Experts of a small language model: 2 picks a token.
Below are experts of layer 3 (counted from 0) of a mixture-of-experts language model. Rows are named router (the router's row for the expert) and show model dimensions 144-191. Each number is 50 + 12 x the weight over its row's rms, rounded and kept within 0 to 99.
After each expert's rows: a language model's description of what the expert responds to. This comes from a sample of Wikipedia text that the model never trained on.

# expert 48
router:33 54 39 50 44 56 54 54 34 56 45 43 48 44 61 73 49 44 73 30 30 58 56 54 55 41 51 60 43 65 48 37 52 83 53 61 26 65 52 49 61 46 31 55 38 51 38 77
Description: Vowel pieces like a, o, ia, ie, ac inside personal and place names, as in P'ia'zza, Claud'ia', Baz'a'ar.

# expert 18
router:37 58 30 52 30 52 36 62 40 60 45 53 56 55 41 56 47 56 61 57 62 25 37 45 58 47 64 67 62 57 45 42 60 44 65 42 42 44 48 76 53 51 51 29 44 62 69 57
Description: Pipe separators between cells in markdown tables of election results, sports records and gene data, plus semicolons in tabular lists.

# expert 53
router:70 64 37 37 57 61 42 41 46 37 47 49 59 46 47 54 38 56 38 47 36 35 47 31 43 38 46 48 71 60 29 37 30 36 45 57 54 32 42 54 41 35 26 58 54 56 48 55
Description: Single-digit number pieces, especially the first digit of years and table values, as in 1888, 6.27 million, 4–1.

# expert 6
router:58 39 42 36 28 55 47 28 46 41 42 51 49 59 53 70 47 49 49 36 57 54 33 52 52 28 44 47 25 22 65 62 66 61 36 60 37 61 60 72 43 43 38 58 60 39 43 59
Description: Subject and object pronouns in running prose, often after a period, that or when, such as it, he, they, him, her.

# expert 38
router:38 48 58 39 47 23 53 40 51 34 42 53 30 42 43 39 43 22 68 67 64 43 59 61 48 42 57 55 60 46 43 32 76 59 29 56 48 44 41 50 37 39 46 25 46 46 58 62
Description: Vowel-ending pieces like i, ii, um, ata, ari in taxonomy lists and foreign names, such as Actinopterygii, Order, crebrilirulata.

# expert 35
router:60 73 43 40 53 16 49 55 44 53 53 41 56 35 50 40 47 60 57 61 58 49 61 57 40 55 45 54 63 70 61 38 52 50 57 52 43 30 38 54 44 44 41 36 58 35 74 66
Description: Two-digit number pieces in tables, coordinates, dates and scores, such as 88, 52, 25 February.

# expert 51
router:58 58 50 53 50 57 43 41 37 42 56 61 31 46 53 66 65 76 43 56 44 58 53 64 54 49 52 38 60 57 43 58 24 57 41 38 55 52 43 65 59 65 56 41 34 39 34 54
Description: Mid-word pieces like st, ate, ver, ond, nd, are forming stems, as in Brim-st-one, sec-ond, er-st-while, b-ond-age.

# expert 60
router:44 69 61 43 51 41 49 51 50 53 61 59 69 44 71 65 62 46 51 42 47 73 34 59 29 52 67 51 44 59 37 39 58 59 60 44 48 41 56 42 35 47 57 45 54 49 48 57
Description: Early syllables containing or, ro, ri in names and words, often word-initial like Mar, Bar, Car, Pro, Con, as in Ch'or'ale.

# expert 39
router:70 36 71 42 73 51 47 64 44 43 52 42 65 54 41 62 44 63 34 62 53 62 47 47 59 44 40 41 44 52 60 60 43 59 64 58 59 53 50 28 38 69 51 75 51 69 44 36
Description: First piece of a word after a space, often sentence-initial The/A or lone letters t, w, a, as in w-ebsite, beg-inning.

# expert 1
router:63 58 63 40 58 56 39 37 55 49 66 62 40 37 60 52 58 45 45 39 35 55 71 55 42 33 31 49 72 47 45 59 47 62 62 52 39 40 41 61 38 59 57 34 66 67 35 67
Description: Past-tense and participle verbs or their final pieces in biographies and sports prose, such as used, served, man-aged, att-ended; also numbers in stats and dates.

# expert 58
router:57 50 58 54 49 51 48 64 51 52 37 53 54 24 36 34 67 43 54 35 46 46 59 43 49 46 48 31 46 28 80 36 37 34 44 48 37 54 54 44 42 49 63 51 45 44 44 52
Description: Mid-word pieces of a vowel plus s or z, such as as, is, us, os, ens, iz, as in fle-as, unfe-as-ible, expl-os-ion, Pens-ke.

# expert 29
router:57 61 63 84 55 53 49 67 47 51 50 48 40 41 50 53 56 52 38 58 66 56 20 25 39 58 58 73 45 49 60 37 42 55 62 50 50 68 41 63 37 67 44 47 61 45 41 43
Description: Second pieces and word-starting consonant clusters such as im, em, od and b, sc, sh, as in similarity, semifinals, schemes, banknotes.

# expert 28
router:38 32 53 47 56 77 49 30 62 44 47 61 62 60 57 69 53 49 65 41 32 57 62 44 45 37 28 51 56 48 31 55 58 38 54 43 61 45 50 55 44 47 59 71 56 51 50 71
Description: Byte pieces of non-Latin script and special characters, such as Thai, Chinese, Greek, IPA marks, arrows and zero-width spaces, plus Ind and Christ.

# expert 57
router:36 59 35 42 51 53 36 51 48 40 41 47 39 55 18 48 26 30 32 50 48 49 47 33 51 63 54 33 51 58 60 47 58 65 65 40 61 67 66 13 60 49 54 49 32 49 41 49
Description: Conjunctions, commas and auxiliary verbs joining clauses, such as was, is, and, ", but", which, often after plural nouns.

# expert 27
router:44 48 41 33 36 48 63 59 37 54 43 53 53 26 42 19 59 64 47 38 50 40 42 22 67 32 44 57 27 49 42 40 67 41 67 47 71 59 49 59 43 37 45 50 55 35 25 48
Description: Syllables near a word's start, especially 'it', d, ch, ut, after a first letter, as in k-it-chen, c-it-izen, Detro-it.

# expert 12
router:60 43 56 55 76 61 52 37 51 58 59 61 40 48 47 43 54 58 72 51 25 61 50 46 48 84 41 58 58 51 72 44 49 62 47 44 79 38 45 50 55 46 63 60 24 40 31 34
Description: Closing parentheses after unit conversions like (5.0 mi), suffixes such as ion, ation, ies, and route words like out, end, km, along.

# expert 40
router:42 45 44 46 48 45 32 35 46 45 59 55 57 33 50 72 33 52 45 63 19 51 48 53 46 56 38 48 55 41 58 55 68 39 68 48 37 52 59 52 35 52 49 57 70 23 54 37
Description: Word pieces with t, usually a lone t continuing a word, as in of-t, for-tunes, down-town, wire-tap, plus int, ert, xt.

# expert 8
router:64 34 54 38 48 54 53 48 29 54 55 47 43 54 51 51 44 54 53 73 42 58 51 50 44 76 70 55 34 52 38 59 67 58 46 55 72 38 45 45 47 69 38 59 31 51 38 65
Description: Adjectives, ordinals and quantity words after the, a or of, such as first, other, new, two, international, trivial, sixth.

# expert 16
router:41 18 46 31 65 63 42 54 48 50 31 47 41 68 55 60 54 46 53 33 66 52 46 51 43 54 24 59 48 33 59 44 70 29 19 49 58 52 53 49 52 57 32 49 58 32 61 59
Description: Mid-word fragments such as ob in mobile and oyobi, oy, tern, lement, olog, and the words name, song, father; no clear theme.

# expert 34
router:47 74 56 49 76 42 72 54 47 38 71 44 54 65 39 42 51 65 60 69 51 40 34 18 63 37 34 42 32 47 61 54 30 54 38 55 52 38 42 53 61 35 51 50 60 44 77 60
Description: Single capital letters inside acronyms and codes, like IUCN, RBI, country codes BEL, ARG, and initial capitals of names.

# expert 42
router:67 69 37 44 45 61 33 61 54 45 54 46 52 73 39 52 27 55 59 60 66 48 49 40 51 35 44 46 66 38 39 63 58 32 44 58 65 42 23 36 48 43 33 51 57 53 63 58
Description: Double line breaks between paragraphs or sections, opening quotation marks, and == heading markers that begin new sections.

# expert 21
router:37 61 49 35 44 53 68 49 59 42 50 53 49 58 46 65 47 64 56 33 69 31 69 65 57 49 41 36 54 43 46 61 58 53 42 40 25 47 51 33 42 36 42 42 49 48 67 32
Description: Sentence-final periods and closing heading marks (==, ===), including periods after numbers in list items, e.g. "points.", "6.".

# expert 55
router:46 41 50 64 64 57 58 42 50 63 51 54 52 31 63 46 69 39 42 55 41 51 36 26 49 54 74 51 49 61 68 32 28 26 64 46 40 52 28 41 45 52 52 74 35 47 43 54
Description: Mid-word pieces like ic, ch, ect, ot, est, cept before endings such as -ion or -ive, as in Ep-ic-ure, ac-cept-ed, Conn-ect-or.

# expert 22
router:39 55 44 62 29 44 56 28 40 47 78 61 64 45 54 61 48 71 50 50 54 62 36 43 44 25 34 56 34 61 44 50 51 45 77 43 62 34 44 65 60 53 64 39 53 53 52 69
Description: The leading 2 or 1 of a year split from its rest, as in 2000 census or 2005–2006, plus made, make, making.

# expert 63
router:64 41 60 59 50 48 48 80 42 56 48 32 50 48 36 52 61 45 62 48 75 42 42 58 37 51 42 57 33 47 58 36 49 58 58 38 52 44 60 71 26 76 34 49 59 67 41 68
Description: Opening pieces of words after a space, often capitalized names or terms like Pr, Al, An, l, n, as in Pr-imary, Pr-ime.

# expert 13
router:31 49 50 51 43 64 41 53 54 60 49 59 53 41 45 56 47 67 61 63 70 57 58 25 42 40 38 68 29 56 60 63 42 58 68 39 58 58 57 42 44 74 59 54 62 25 64 33
Description: Inner fragments like ip, ap, op, ep in rare names and terms (mill-ip-edes, Winn-ip-eg, Le-ip-zig), plus words such as et, Cap, due.

# expert 32
router:34 48 52 47 36 51 51 56 52 58 57 44 39 43 63 51 27 54 43 56 47 53 72 41 42 36 34 55 39 60 29 65 48 45 56 41 62 61 56 39 30 48 59 75 51 71 48 49
Description: Short Germanic word pieces and particles such as le, ight, ough, air, ood, out, up, as in flight, roughly, soft, hometown.

# expert 24
router:20 45 46 83 59 45 44 34 62 56 72 50 52 55 61 57 50 40 63 61 40 62 43 47 38 44 44 40 58 49 39 64 35 68 25 42 44 53 52 66 73 49 73 65 25 70 62 43
Description: Word-final pieces, mostly plural endings s, es, ers, ors, ings, and endings inside names such as Kuzn'ets'ov, Pit'ts'burgh.

# expert 0
router:54 49 64 40 55 63 58 54 39 34 63 54 40 48 42 42 61 43 83 28 46 46 65 71 41 49 56 18 23 50 40 55 55 41 40 47 43 25 68 45 48 33 39 37 43 51 63 57
Description: Trailing digit groups of years and numbers after a leading digit, like 1'966', 2'016', 000, plus place names like United States.

# expert 41
router:55 37 48 63 50 40 57 51 43 37 48 51 51 57 49 64 54 36 32 52 65 28 35 52 37 31 48 79 40 62 31 51 33 39 56 42 45 70 41 40 64 61 58 56 61 49 53 36
Description: Hyphens, en dashes, slashes, primes and ampersands between numbers or words, as in 7-1-5, 1–0, 477/km, Middle-earth.

# expert 19
router:72 39 44 43 43 39 39 31 38 55 26 58 36 56 64 45 54 34 22 68 52 33 45 46 61 70 56 54 53 53 55 40 38 51 62 43 37 48 52 50 37 34 43 51 54 64 40 41
Description: Separators between numbers in tables and infoboxes, mainly cell bars, plus semicolons, colons after field names, slashes and dollar signs.

# expert 15
router:47 39 49 74 37 54 42 36 31 49 40 57 57 54 48 31 58 57 35 43 59 60 30 61 35 29 47 50 55 55 53 70 38 59 45 44 48 47 56 37 46 58 63 41 52 62 62 38
Description: Opening parentheses and prepositions before numbers or years, especially month names and "in" before dates, like "(incumbent)", "in 1989".

# expert 14
router:54 43 39 25 39 60 34 29 39 52 59 71 51 36 71 57 49 63 56 30 50 46 51 36 57 50 43 67 27 36 61 62 39 59 45 45 32 48 41 65 42 41 59 54 54 30 69 53
Description: Possessive 's after names, digits inside numbers and tables, and odd pieces like ix in suffix, Croix, Roman numerals.